From a checkpoint of a small mixture-of-experts model trained on Wikipedia.
Size: 12 layers, width 448, vocabulary 31770, 140M parameters.
Experts: 64 experts in each of 12 layers, 112 GeGLU neurons an expert, 4 picks a token, a sigmoid router.
Training: 1006M tokens, 21246 steps.
Below are experts of layer 8 (counted from 0) of a mixture-of-experts language model. Rows are named router (the router's row for the expert), gate (a neuron's input weights, with its number), up (a neuron's input weights, with its number), down (a neuron's output weights, with its number) and show model dimensions 384-415. Each number is 128 + 24 x the weight over its row's rms, rounded and kept within 0 to 255. Numbers have three digits each.
Before each expert's rows: a language model's description of what the expert responds to. This comes from a sample of Wikipedia text that the model never trained on.

# expert 4
Description: Coordinating conjunctions, list separators. Words and marks joining list items or clauses, mostly and, commas, or, but, semicolons, ampersands, dashes and table pipes.
router:107137119128083157150115124101131114135150110142135105140182078117126168132119116104151170150117
gate0:125108089149063141140136145121133114123097125126139106147145108126142123152152146129167176149121
up0:109107117112135120155153121115150143151129113111132106134128112157078131142122140113084124107167
down0:133134143142132144129099124083136141137148158117152111104103112138126104103163127149114115138103
gate1:111116133179110134107091121171098099117142163122175137150121101127167093135114130091100139147099
up1:112135141114118143154128128181096140070121153160189147132106139124180096107142103125092113132130
down1:118113131107136084124165132126130084147133098122108129150108158146134134088167150131139118149079
gate2:098092092129098108094096144113096093152152157152105134136112082114134145084165141148146159148104
up2:119105113117128122114119128151154110104066146157128109122130133117116134096130119165097177145114
down2:111117085086158121125112123114136127128140113141146112164131124103125128117134136097119066111102
gate3:154146153126148133155184153105148062150172122124080165161121094155110201149110126123124142129127
up3:129092144121112114144112091113118113112068078109140122131130122128128104108114118147143153092123
down3:128168141134128124103099101166114097126156158112128104141131123146117142124145109135111119104109
gate4:105127138114127119155126122134118120141133082155127148152119115142123070117125152096096161153083
up4:056111137154124145172119160120118096124135075161187122140149144119138084107129148083074179175089
down4:132125105173133144147147141127162174104152174125109119126137140086136092120110154112191114075141
gate5:087165097138135146112180107153180132143147120149131117171137140122131177151141129103116183099135
up5:108104094155131139144122133147152125139135154144197134163131097143128232161105118126137194139160
down5:126119126115109129109123143146136144137138109115096138103144125150136114113154165160123107140075
gate6:132131134177155124136167111144130131127177120153102162177146142130155141152104138107088192171120
up6:129122147055144105128096159082079104144059153116117087132091112187125131143154116136146068095124
down6:164145146124133136100116096169150151138118080124128115129100152166139103166075158119100110148093
gate7:099130164126097150104146155144164147099152130154147090164122109093115163127124121086107169117140
up7:142169086112125102086143138101106157115132119137077150069125139141135131141160158130138093098170
down7:138116155109131172132148131100156163151142143123170112122099123094147087146139109105142134127137
gate8:107145139113143142118137107128147142116157147126150113134108086087118164113151125105105122174071
up8:125171127146152139140085136116111155161166113131125139129145108139118125152118132130132128168148
down8:147104137121150093161050144140100171112142105133107090121145113130122122156148126162107092125071
gate9:139124146119191133110093152113173099206132143142149167130125135113174101101115123129111128132093
up9:178117118130130125181131167132136163131083176119174159143126098170128108129140146127109102195126
down9:150136128126074154165167114102107117153172132136100073119158153149140168105150140112073094101112
gate10:148158133111175124151136098142167100144151113130148174144152136111108094128084134097138146140123
up10:155126149142156121178158101153155078138143124146131172121138122112126111108101138112128123156138
down10:131118126155138084088108148157158148128092172153067123096122137090135144048133112151150148142167
gate11:111133142157114122169117139130128119128101137160107088135128139127145135109134136151118148116093
up11:099143122149125144109108158157118117157172143155116107128132158115165134143145133123127110120100
down11:132125142109149102112146162138141109101091116108163140136119128103126176150122138145114114114109
gate12:110165171174132154151141123118170143109131135142135098123128121120116067126118133125038106132091
up12:157090092131089113148107111145125133150122171110113148116082139178098139085176156167152137101116
down12:133153112142110087139078119124073150116179147109137190100098150163113087109125099123113112165106
gate13:116116102099132123106165112108143162193160101148106129142092143120105127130138148138129174140090
up13:101139129118122148142135107138133146175148085118128111119147115097146165117120119107136142114086
down13:112138112134111142139160123116122130146158150150130130120096125104156150117108128124114135116165
gate14:163131122125078165129089107116104147106125123135103130076125141145092121123146159137117110118114
up14:125130122106120111136143120168133133137151136105128093155128095110181113139106177149160166167118
down14:151109156129128094124103159137123112164102080134100148146152115099075112087078120102136118130138
gate15:090127137175107119126117163160090128106122135137122102132129095100130104151123149147125128142167
up15:135124129149117162126117138101085158128133095066143110106135110165112182140104113107151141129145
down15:162109162087109160147119109170107138129121090137105116118107135090156139136134120131115110109122
gate16:136131144096108138156127187110126120147125099126125205169130086115130093124159139119146149153149
up16:125130080149143104127135119155142113123130183088169140099101175142123119135101128144082092139123
down16:129130129089128108047125102127112146092153121099127101113103138139140173087103167134120107157101
gate17:108115147160116156150116123122131129104165116139119125121139106167166178150176135141136168176116
up17:117095143154131140108079119068166124145127090104099107121138114099141120086149161135111147139111
down17:144137132115187100085127125147173144099111123130146115094141120136110132127111123118125129145105
gate18:104148111127136131121145142148122082151139154138136146117122110140072163091068162135125142148107
up18:143118111120112133133135137141150105124138147143124131120137103128104159117082144141098106163147
down18:093092160132142122111171143086120096141138138164127175113133108112149096113146118103164125120167
gate19:134101143123124083129129106101166111161126130136117108147088127109151094122108152139131138168108
up19:101159190116143145087059098134149137078143095114122137125115119109143119144160148150139110148123
down19:125107132138100158134093122156164109162126099139146118134084104111161115117127161143162134149137
gate20:093105097140067131118135148105133115131179106115105140157154148166163165128162128107153166110112
up20:143138117068132111121095108147126143123090155174145130074091130137122115138103121151088111130159
down20:120088107103108114133176158134120160141162177108130127125088141177141108110130164133077123086124
gate21:121120123094145144121132149141164053118128129137091139158121104100161140125082141123117169147134
up21:119110122104146119115146146182150120177162166127159105120099089115103138089100138133113149123091
down21:116132093142134123123123187124095117085108151155099124143148147096090144130126117163134150153167
gate22:141119108067156123118151146136118122132099112152140157167093139165120147117110142128127193118133
up22:129119187162084133122098090106079129173116138088122120108144118140104139167105130076113086173096
down22:154148118145178117122155172162096109131142123109133077144150136093163129136150131114112167098139
gate23:076118093134102123096120169141161123098103115149174149177172102079129169159126144123137129137114
up23:062116086117129076168151138158148084132138140143124129156121113144148142085137111138149183127111
down23:125143159106139151125113170129096131120091139101137159104150108117137130135122106158153150143156
gate24:136121180129143140118186124130152115136156120124165141140115148114130127132147140098137138140120
up24:118154133155148124125170133143115112091160083126136141091141124122145142141147137081104147106141
down24:119144114115117191119207122134105140091139125167119109169156176096136105096093095105102122133130
gate25:120138119114106126163120157153097137135169085139125153131092129103127160117118107132119142174157
up25:113114140128122144130119148102102112159108109123126159162137155109142147130119097093138142137126
down25:124156116138127170146127101112145115112164149141157096131152112148114110145125124130109133145079
gate26:097151121125103124136162161121127145173131116102127116148113165162154193134100137120162161090108
up26:087124123115111122162103123142100132121120114161103102100124134090111140132075133104103144147186
down26:109116145156138173099143106163100126150167106161097139133126151133127130132155131149093121161076
gate27:134186176136096122118136160147115103130120119075102146096145108142122163149153142120175159137136
up27:154168166112091143148151145149088104123114131098108160079135098145141094174172126121169154109131
down27:140137159138164103135143146115112135119114119145157093109082093100101130114143105158127155113099
gate28:107108182121101161115159119092096126160176102134154104098133123132138128076121117094149146115138
up28:106162135087131100158106140123136137112160132138141154142141131116107168117073137118105144165109
down28:146134135136096171166187132105126139109154151142100187152104153154140113143119124134107159122128
gate29:099127119100122150136149119108148119143118120089178148199100146122102126143110135092157084154110
up29:129103142170140147154135096129129115130109101115138138096174125157152137143109111150109165143146
down29:107133130103111169102086113120109163102116146127126134122125123112119156120113142158139087142124
gate30:057145156142097152117104112117132140119133095154148118118131110089153133122109105143160136158113
up30:185132143114091127110143099128160099109087144167146125151134134209128144095067125099042121140133
down30:107144129103148195140164117148092109127163163127108111114115092098151107080155147137148144128102
gate31:177132121133132145152126119112148095137188157139124086165127152119124099122146124100149146147084
up31:122145197181108139171165138124132137141206131164130081158140128134126133102094111126141163138131
down31:110109126145083130118122095097168140125100129147162117100139107179114146133134118135178142098151
gate32:117152158121134150142123129117124095138118138162156126115143124132136131134084117106159138113112
up32:122159145093135118165094140104131131129108143166151144137136123148135114137101124114161112138133
down32:168105141115112127128110117171154134135110083126132129143136131166104148130140139167101152185149
gate33:137135178115110114134110103117116094104105102173099111141164139101165131157150146119141154136126
up33:092129142125118139078103105138082117150119104156068128148176182081175154111143133163123109145099
down33:114133126105199078081141129135115131066094144123142126123135112126132153116114138131108156100104
gate34:089127111150073140159177117116139108131136099131128104204154102128156156118154138124151144141112
up34:126138168094135116098136111169128089151150150164103100144109116124178122112133118137148141149064
down34:165128168171127110135145132120129142118117138111122150124163090172123120123105128121116149107120
gate35:112134095132100154130163131137120145116165132154107085130118090092134139114143134136166148109133
up35:117137101138060154098109165154103116157130135137096109120117144127135179128158130143155145111075
down35:132150140099144109128148078126139155064137125139163103176145094126177135206117129120121110108115
gate36:134100158096121155131132125117148127144136161115146086163125085155118180131153179126138094123128
up36:154100168114109155136139157150138125133118162125141092160140095134116186109147146133145095140105
down36:141124093120130088125115110113119091110152127125149129128139129144136141070118107132140127127103
gate37:114125120146115109132161167100085122174125146134106120181110118142145140132091164148091148139105
up37:158151130074138102121093125136127126103112131120172124091146157144123110124154092113165109115168
down37:167155091126157111118162161112167110122143102125130134124118146113114158132133191127112129166089
gate38:139139145138126094099102130161147108106079119107100122124163121094176122110160126151099164116091
up38:136136086120145164143138130071118155159178144102133086098089116130126132133100119154126077145136
down38:103087078119101157087183112129120131123143061138083126137111116123131123107133127086142132147119
gate39:127146135122083156166147162144145116162160092111085146153158121145131137109087134079146176126091
up39:113148108121148114124141132135144126170081138111091139170146084087118114099161133127142184141089
down39:107118146116122132129116160116109129086156120126132122096136124128091094126108155164084137137137

# expert 17
Description: Census and vote statistics. Numbers, percent signs and filler words inside demographic census prose and election result tables: at, were, 18.60%, 38.42%.
router:142087133138103107163204133092142114125103131125111130137118096147103100132146155087126122105146
gate0:126139136148127149164140152128152101151089117109155148136164097109128135135137126117089157093179
up0:088146156171163095074130112102154126089141128155141144112071155138145080130141114174138138162116
down0:107107103111119138123098183107130156127121160161137113126166134134133111186145150133155144129126
gate1:130131102156086098137111093147129084144147129112117119161118093137109148125121157100104134184116
up1:120126116126094127112110147158147071139121142098135141164105120153107108136133147103089130146114
down1:107144155120149153084112063097137166093098142103174149118104129105186128135147159148137154120114
gate2:154134125102132102146143128166156132147117115138137122154165117124152127171162150163114113170117
up2:148095148127104119141143139125090078155117106137097100147138102134116087125164120131091130154137
down2:168134120115087121115132156102154122099140067100170115127096145134125120110098119128137194131115
gate3:129113088178102114131187132162150130106143102106178156139147109130108088161140106076105153165121
up3:116101152094139164154125105123157149122141112081155120155119141166156110147186134136143144083113
down3:093133115120121095141121174137105154125181083137112116100140104144176134128118086098172159138089
gate4:139121130119098091132151140082134091149106136133137152153105138116145071105102144117108114113160
up4:138102145157165097135091105193106085079168130185107100141136124170118170154146120143150133124089
down4:159160129141111135124125127135098098137140130132142137171139153170172149118087114110138139135138
gate5:098138129123113123100112153175161096077141155116101144206166127103100100106166169097123169124135
up5:140115137121075112089112140126130079136130159103138144174140142093070092095123124091078127133134
down5:112129134117142113145143114187123108133159174162128121147118170123122135144128123131111095133113
gate6:107111181204090140114108129150103109063105082132157083121137140111136136119141116124146132112131
up6:131150162163138144152135109156142138109102167127127115166127149126118136091117129091107106183133
down6:113155105138104115135127120109159121089136126138108145112146101136134146122160116156167129138097
gate7:155112162140164097110171119096141109123142146063165088169159142100116156122147165162118153126166
up7:175100144113129106137192144090118122127125110100155121128158134140103100086144123157107116167128
down7:120129122174145117159148122121114095153067118139139130139132143137132123124099123152142141075116
gate8:135123132093101106113118132137106163138118110134105120128160154125121078089153133110139089122131
up8:172131119145163132085137101174109113162142120139117118129098150114144138112123122144131142161107
down8:145138132144103147114133109087100146143163156129116132137102155096173152085152129118116137147141
gate9:157124108138158074096091151135124112119139136115110142132115083105103140100107118139090108138154
up9:125126138152119134079152101132151130142121099182122111101119180145136109141101137135133158097129
down9:124157106132100174107102159136148144116141120134165149123143088207175179167133125167159134123121
gate10:111117108080119141161092172101116086179133111121101101165144135108070089099124158112129112135116
up10:124117145127141155142090117139094146132139115101121109138171117110107158113132094167130133085128
down10:105129155120106155123097138163088107124158125079123135112112136114130125162102122184113113120169
gate11:131124092152165109107181142105126113179108113114103173155131127161057130122083160142144173142149
up11:139125115140099128139125192086103109184145143091162182178103082143077126101104140126127152127159
down11:110137122109134137112125092133135160107115079135075134162158138120126115133141123127115136103128
gate12:153139125137128158100128115129166170138117065175134131138146124114099085139112139108139143084106
up12:135126132095112144128110158134148132111128091140155123166166140101105077124180113086088125121140
down12:135099143141133079121137109127072136109093125140164114129118086130143114129161150194127143130111
gate13:150117114138105116127079147079105127102118148128124135090096095111137116139139122126102144124135
up13:099146125099164173122108122174151171147120112131130122124157186142167121129110148153122105140111
down13:137142126145135137084126144116132139101172141098137117152118076126098166147123110145091100168135
gate14:146138121153115128118120166126147126140112069141121154175088156107076091178107125118109125159122
up14:124115130105143114091118117123067157124128176097091117102136123161120159122129140155119164093131
down14:098097144119140125136134107103150099158143100124118116119092104158133142166100141132113138169118
gate15:149171144150119087131156165134139125137104115123165147172098111110098119105165106103142145146083
up15:147120105123160112141139184145153131120142114131120107122093131104116143164154139107086131104174
down15:117112142151135137114140143065168088159089134123143120160124105138104122139122118172133129117151
gate16:145123129134130121166175160103116098129173131133125110153142117120082147090132134093098137142116
up16:145131155117113100138145149155144122137146107123124122123130132103156157105094117097098172136144
down16:164133173151153152183146120150116136083138142103143106175161121119143124128138100121107155155165
gate17:182145117159124138204162167161117095169127154139174142155113107120123091155113113131135127169117
up17:127134092116160122113135062118128090046146122138077122099098116138161143085133126086145127062127
down17:102113084117134104075119154078138172169122110128113113124142111107146130144134126094200131113119
gate18:152118106157139152133116145162105121115119119087133132150139088134138135155134137116114183117165
up18:158114145147147154178140154140097110152109113131149162133156090136087105165148127091115168109124
down18:133182123098137131155115120139123133153141124166121114065133139140147129131113141141169150177098
gate19:150089169172117133183117098114120148108133157167135141143114099147131133094091117092105129127136
up19:106139188122173126139182127138162141113139150163142139127090134138111169138108147142138128152120
down19:137093088135132114090145108098107122128171152122091144082149111087128098112115141115109131080123
gate20:180129177120138122161122197138075117143129090079114126182140122114107150115135123123148130110122
up20:117086119148125142116161091120142182169123163185128184123129113156148130114108139140151098156114
down20:090143092161148126092140136182110106144138126144150088110145152170109096100092111106121123156127
gate21:132114085124127088139141113121121136158161130147104106156135111117109149090102146139178088154136
up21:109161130146186140113106096141174142118137171126159134093101150105159140180140135120098135141115
down21:097075124105127098108110110143105153145164101160114116139157133099172148150114146069122138169119
gate22:120132114156128142122160142091148106166107124085176119152149098147098112093083118080084110167134
up22:109135127155108121111137155094098146164129104082178161117133120128113126093134139119121107131099
down22:099138090112123137163132098122120169158143140133097080130169100155141165148130110157127072088172
gate23:146127138152075106153159134119148105171132105112141123167135133106118115142104127145142173145091
up23:158125140117112128156149151102151127138124096142160135126132127118092081147100105122106118159116
down23:102144119083137162147143131141130103132079142139133115127098133107119129123143123149157106123152
gate24:117109127142124144154157146080138114166128109160137125117113129140101122133130139114140134145109
up24:154107138065152118096154123123150117110096148127133086126100121105167104130084092141109100137097
down24:112164118111128133144087133114096125130106140127093137129134153199097123120130144094153127137168
gate25:102120191126147096093120141113150116153111119098121141184144140113142108086141148106181103170144
up25:127122159123126088108142176083117062163120123116110152191143141118104124085138128129164088162145
down25:132124127128182141162131113138128185093147130109157142127141088104145123112107118163114084160118
gate26:153145139163120120149114139080130090147138103105085105131175142099108084133139130100125072114122
up26:092111067068093125138084148134130133095137125126115120107110139119127124090133123124119104177092
down26:113120127128134149132127075077145107138132089119116102113124123155147139126126104126131141106151
gate27:105096078159125127130180121118130064149088093094101152144129110110145097136116123106136102077137
up27:070137147110108136133083097144140147107107113137104122117160170104123188121101131159094139135141
down27:133118160131145142147147192150126095124128180109109175136148106161092113144112164123126106120134
gate28:144089161151120096190088135107136137134163164149086110111136128142134156142128152129067116170163
up28:161126166134098119152139161128143131151138117118162155136142123129119120143145128129135151114138
down28:116184115108177152127101108135174109140072150159103110110107116136110154137127130138148152116124
gate29:111131143124117095121143169171115138153161097103090106167135131086116172153149140155134153111139
up29:130097155121093109134144186107108141128119113121134125134114099113114119130176100127144102105161
down29:136139086159151077127111165146109143153131145131155135168150157126087117162133079159106162155186
gate30:130122149139149131139155174137117119110133126115121128159156133163106117174147141138118112110141
up30:163126138131098121107090125132158132091119126104119119132129171140127131086107131100124196118149
down30:145127123079110128132140124169127148151122104105169140144161124122119117142118118108098162145114
gate31:121111134118111128128086141130118107166162097141139122109154116146137115083161148088110129130165
up31:134153127131139173150136127091091123145131099166162119144145139148099120126147139107150092141128
down31:113082112174124154139135118121076133153093186117092139146130147154122110171163124105142144140142
gate32:130163137113112098138137141124110125172118110102152163141179122092096131117103142121135132130109
up32:132124127154156172083108107135140135097136143167117086116076147151184128150143157120144138111113
down32:167111114164092098106083142149137109153112086111144107136147167126142127141110122113171133131102
gate33:111094133136133118174123140126118145138147134158144164138143082116096160099092185137100125140143
up33:131185119089119141076128102155141145095151132133088124091121150132199127129133078145181150136089
down33:131088148064139135148155137140130181172159115135115095112137120150111159118122082146119107115129
gate34:138115170124136117145116161128141064138144113173131112160170127133098132129110142130095128125107
up34:146142123147129136111150132153104140124083154120075163152126096097079122134155109111118120142126
down34:115116128142097149100126127122099090111118125148156171161169129144128115134133151162107155127121
gate35:081151144124143128089101130132125117165147125116113110134133152142167148124147131089084093154115
up35:130132156149135140078193080155153118108168092126115120166111106144165118162142133162077147167115
down35:145129129138119144160176064140143127129159136153149110101110126159130076116155103111102158134111
gate36:150162168114126115111131114144138099110113102132155121154149118124143157104132107091080132098109
up36:140156144196154160098092102146109124129103122112145083117103185155098097127119126137135110151112
down36:109164118128137171099147156103102134136142124110137149146077164147067152101136115136132100095144
gate37:132144112123099121136124148098138129116112115098142120108095121109151112114163149122137115127144
up37:143092133123084154151103155095166096166106151108124143125147123157092155071115124095119122113114
down37:124145107131107111141131130151118125134118130134087108110120174131174147118106116185102173115127
gate38:139133139125132131135132108105146105161130151127117131111120124139180099158159109098104103180101
up38:118153075131099148115140126164134187119133126114112145148142173101113123122122150129145163071130
down38:132151112146123113148145131111129113161118086186176114121100162118100137154131152153153121115144
gate39:136102145167124114111153171168122101151118103155129115123150135145106105132146123111117098134173
up39:142114118126148109172157119145100155132122125155121070119106079120160083136109112150143151117138
down39:145141092086152108121128103136122127111118109083143147153157141130135117100144185112134119125135

# expert 44
Description: Function words in expository prose. Function words and abstract adjectives in explanatory prose, such as of, and, or, have, social, cultural, after to, of, for.
router:133142126142134159146124064085159127141141137131106089121147137129128172147147069087144118125139
gate0:108119200146122138160098101130112130116150122157143119099110119151124120152107129143165128178127
up0:144120083124093118104124151143106148148105125076143142139130080110133120114136137147088155156124
down0:131134146134118117125158163104155119182145117121118121105117121149142157121122139137158112146119
gate1:124106149117108140133114118115146109169168096100130115127113139110129186139139126084119101132112
up1:133084067148167092148135137103100150068120106140114097131179145156134103143120143166129151094152
down1:069112135132109104111136175165154097081114128168160122119141128122128126178121107138095100155117
gate2:126112128129157133135148130119119149141137104140106138121108112085114123132157103140104107145107
up2:127156144137152127121135127091155135159151081150121139114149094043118121165176113142130135112127
down2:126149078121131123123116133091145139111076142097119140104120133141121145154148124127131109167171
gate3:116113134142159100110137183076137101170135083172085125150144140130144153150098122116148123139155
up3:192081115127135129095145130146095139130107141092154138109113103133096130116108129165120113133132
down3:150097109146131139151130161152128128192144131147138098148096119172105139026116170123120105173158
gate4:131105127152182128104121114141079105136102090132134138104125152105102135135157125110165142130089
up4:163162096166130102097150107133109113115137127131089137128134118161134136195115131100095141140124
down4:111132124197119147106140126100160116135131121124164124183140168166087128126127102113124163105155
gate5:182148155162102133105100135103128137128131133128140099123139118148141158107105146108171153159151
up5:170135116134074136095070161118128092131144115144132138092136146098117150126111114113164156149175
down5:136125133115130107100190105188143109108105159175103139174111116149075138100130163113130062131080
gate6:155130091160087131126164168107118091108117112088132138168113152129084125160132129094117093108107
up6:092116162111121143130131128131158137135164114152108140151130122122152119110152149146142147103138
down6:145113108155123108156147127171080095127110094137096099138140191156126118159116153138126131121189
gate7:163151115107123105143130125121142126145137157171107132118138114097102164092118112082131107130131
up7:130110150129132151170142067116112126071071150139175107123124122148112110124102138184119103098152
down7:127115145104125132134135174120087113163153118118099123120130174127134138107157116107116112175134
gate8:116123139159097121116161094113140129130141087142160113109205104069147115165113130144159151112121
up8:138130148096134147098075152130097121088096144105102133137107149157133133097104148111109097107111
down8:132106131112152102128144092120122129131140150139111121122168101115121107101134140137150149146119
gate9:123168141143150125113169136107122119110101118110123134115169129102088103160139126093126116121123
up9:142109143117144169125117130126074101094159150119141092156109145160154123108144128145107139149165
down9:154122099090092103129101115130134088186149104124154094149114124098172111081148129136123103165124
gate10:115126136127121109089156110079172099118118117103115113118110163140127125113111144136111138105120
up10:123157110175162163151130113166104214101130155107150141129133086162117132145128148121131125163109
down10:112122145134173109130147121148123152153127121146184126117152127112082141121148103101104160118157
gate11:091123142121133122097133127093134106096128134096115096089125126098150128114089122118111157111106
up11:087121128122168106147160111124141104095159095113133132118110125106175127162168121119093115134144
down11:136156114115163116105063139158119135099099140133089136079126121158127120102113123127122107151123
gate12:138147137139146125147139105122138076131151112089129119150105104124108157091116143111167132122188
up12:126130158099167124119110116140133119119157082097119107134096113129127134083115111107162121121143
down12:140111102112092137140096104095146180114080117124166096117104120110146133103113129105151120126089
gate13:155157135123099120151144073154142128103134131118129117141130122099114119108126129111125104166115
up13:120121123124196105104108158126119130130135126166118108126089148143148120110123147183132153085078
down13:096123138145190114131137148117122106157158147086098148124119122184134156095140130096119116120121
gate14:178104141114104128141136095089135137149150111106085121142145135151161114112112110101136142107105
up14:107179070068137160141126116177135142115145104156100141120095129116159170134158140092126135171093
down14:138087169111099124158154101088130096141107129101144131130114136139120102119116122160137087084082
gate15:136148124142109152116134124081137132177096114129148111116150153101103096103106129103153110113181
up15:111105133132140149110172139167157165091159112139082120165132143144108130134103148129136123093113
down15:143155149089065115121145114125116140118100110109175135111105126136146113122142083086103186083160
gate16:152161166139149115090192116181119074135143124100139106142135123139138113113146120067121150122088
up16:138143188116117111126104117079145176122145116096102142146078125154140122120129135125122108094098
down16:113079134135158157129140136136153081130125163139138119133136150113111144150123148160124072115113
gate17:108182134148083122122138113117147136110103087110155139143152103092112112098139117083145112114122
up17:162178133141116151081120139117109121173128126137133142115119111120121111123091115136103128109136
down17:124119134103117139132085127156095123156141146138116128118122154134154172129128119117104136102128
gate18:141148112130153122097149117083143091093149123113103122112128136143130109085132132088121074096110
up18:098141137127114141100102141140105126130134168141107133133127129097118113107093144131100122122103
down18:167140140129099128082132089128123104111111127134169098111117142153137138125133077097130137130139
gate19:153120145126164132085142120093144106122175162154130131138096135110144119120141123093129084131110
up19:138145128099130113127093141099129115148075119145106128131110127090125153128108137130098113148132
down19:141113119181105140121153099117129178121086094111098116118122124146140154155099101128125182158100
gate20:090087148172140120073154098152107125118111132156105112171112090126136124162134145138129114135141
up20:127160121103117078123119154120163114166127112156134144121150127153120129116086096109104146163130
down20:113137094152137135072103102151080123131148090125122103119173111129100104124138151131138158130142
gate21:119140152128190171126132147117147123114132121083144069169100131132117141109106157143133125135131
up21:119153132218162162127142095150130141079109126133143120090107121147124136118117129159092060113180
down21:132133118105155083119113114089113132123136092168146136130126138105078096131101150128156150112149
gate22:144126100161126113149128172143097125163158128104104119129123128100140145136151128111135117172098
up22:136136111130141112139168113132108163095079113183162118152104104132143124116158127148175130067133
down22:132131156085111154120115103126150185130141118112129149134118104117123130122116165092079099112115
gate23:169189174157133128140139163132113151079159099128080131126138134130128137122137122118160151127157
up23:087170106154094104161138132155143078131134120156077121068138117179143109096131118165127149083114
down23:134168093155130148145135146122160100137137088117095137142129119113122109148164079086165133115121
gate24:153185095114119118129151128113123114116140096105108135169110133105092121112093108126140171139130
up24:125090120120120125132122194099125152137106165144159113085123108145157139100158139176161105121169
down24:154109148145099159133149126141136114121137092152080139192166158119103111201152099134149163124118
gate25:127192156164116149088145077095115111110121117132119070123166160129137127129158134113143113141078
up25:116187129171106136119129174122109114151131112128135093118150144152124140159153126107113140145135
down25:147136119139118121115122145116101130092123159120097128130097160134094127161132097090099161151082
gate26:137131132127115120108101109109122124151146139139110152122145165112153131134168136175090113145117
up26:106118127109112103107111149124169145156130124139137192134142128090127149110142111175128117130112
down26:131179142112131166192124170149169125138098115079160121173133126137127160120119161108095122112081
gate27:108191117152121114108148176146133101118135134130108129114125111103116145162117127110122158154107
up27:131063131129141139146120120114143154089123128133168148153106150127118115115152138136155086130121
down27:149119146147127149150159098120109123162103106122098160112123128159142135140080150114108146119116
gate28:129171111156129112155147104086147104158128126087136112112147140113132130124118110089154095110128
up28:098112137136143123122116147134105129112127113121123137130144119121114123100175136113145111128181
down28:141111106146127141152124135112174123166115122132149068162139148083155154136104128113120127163158
gate29:073163112172139117112143097099142092141124163123108116145165128123136108179121116176134126120155
up29:164106100087134118109100154150125171115105159168125155127085096122113136086129148071113126127101
down29:102101103132154128108114137130130138156129117165139108152100096127139196104092155149136139159165
gate30:111176137097149122141158144154149127144111111149097130118114125137076147124145143106169096139150
up30:144150111122095096159115127136155142147170138137092095099111134122135123110130134127120109150104
down30:123170120123108125103170166103126086135129164175165113114140141103154146129175148165141114106140
gate31:152133132136116145146162144101094130104127164101126104177135139133088103141132132119151088145123
up31:124128123110141115141139138123117105128173134091119138159095091159131114122180080112088094124148
down31:131105135101129117171112154160181093115110117143139134124120132118137110141129121142141145153130
gate32:129165155145164150129144125130156086123124110130107100077121122130097147154183120105125086139121
up32:155134088090098150124097154130144112142131124118098169141111121124116124094120114132144138136130
down32:096131097111160165142141091145150118163128146122112121135100141148145128127152131143171107101155
gate33:074173121113153136158139109141152101120144099086118109120119115097105101157116123070171159141100
up33:106113147155156083129111133123125141118132080125109129112115141127119132162135120115183153168165
down33:144130145098169136119095107145107169103125130129151117144113116115106143139153115105111147161116
gate34:126131180115122157144170103102163099098130100106124119174111135133138174133135145129132148132114
up34:108143089137133101150114147176113129132116135098119174127159151102129141148098156141138154134100
down34:137101125139132096145078176142138120110160117082158130128142051143111102135123109064131129129092
gate35:113139178180129158169129123102141133144174116099115099168151098116086152146146140116154106124062
up35:108151163171119153151160098103145133125181079123117103152132091139165142116111105096176114099088
down35:156122137135142124167085137157133169132130101105075133162149101078085119131114107140143116147120
gate36:123151136147184115131123131127130162162148127122139101110140113108155151108139123122125091168160
up36:130117099118149117121089117118178087119122137145138098124130156156099124110129145131091146083097
down36:110148121100078162108121149116145123104139132156125176132157154115119109157100143152078117098125
gate37:139164108162107128138143134151106115133143136129140123125102107112119121137132105128079130135103
up37:075122106156218118134135098160060138121153125142095129148108109098150125122161129120127116128137
down37:123142100192119086139135112146130173094141118137185114138102136147133106138110051150115151085165
gate38:093198148077120161158134139096153121124123090167097091127134136103147123188158127093106127128057
up38:118091100169143096121089113170082124110133150106123153135116136151064175094107116117087119156139
down38:127124132153111091108135140134120137144175137160103180106109092167130131121128140090108137160142
gate39:128173155140158127091132159074173060162131106121191181135147120136122163162152155123172126116141
up39:132148159137146111125131138088193109137137107128114190160123113153099160157170136107163129119134
down39:121146137112098127141085084123095129112131167115084135118119143128154105076144132130147109146103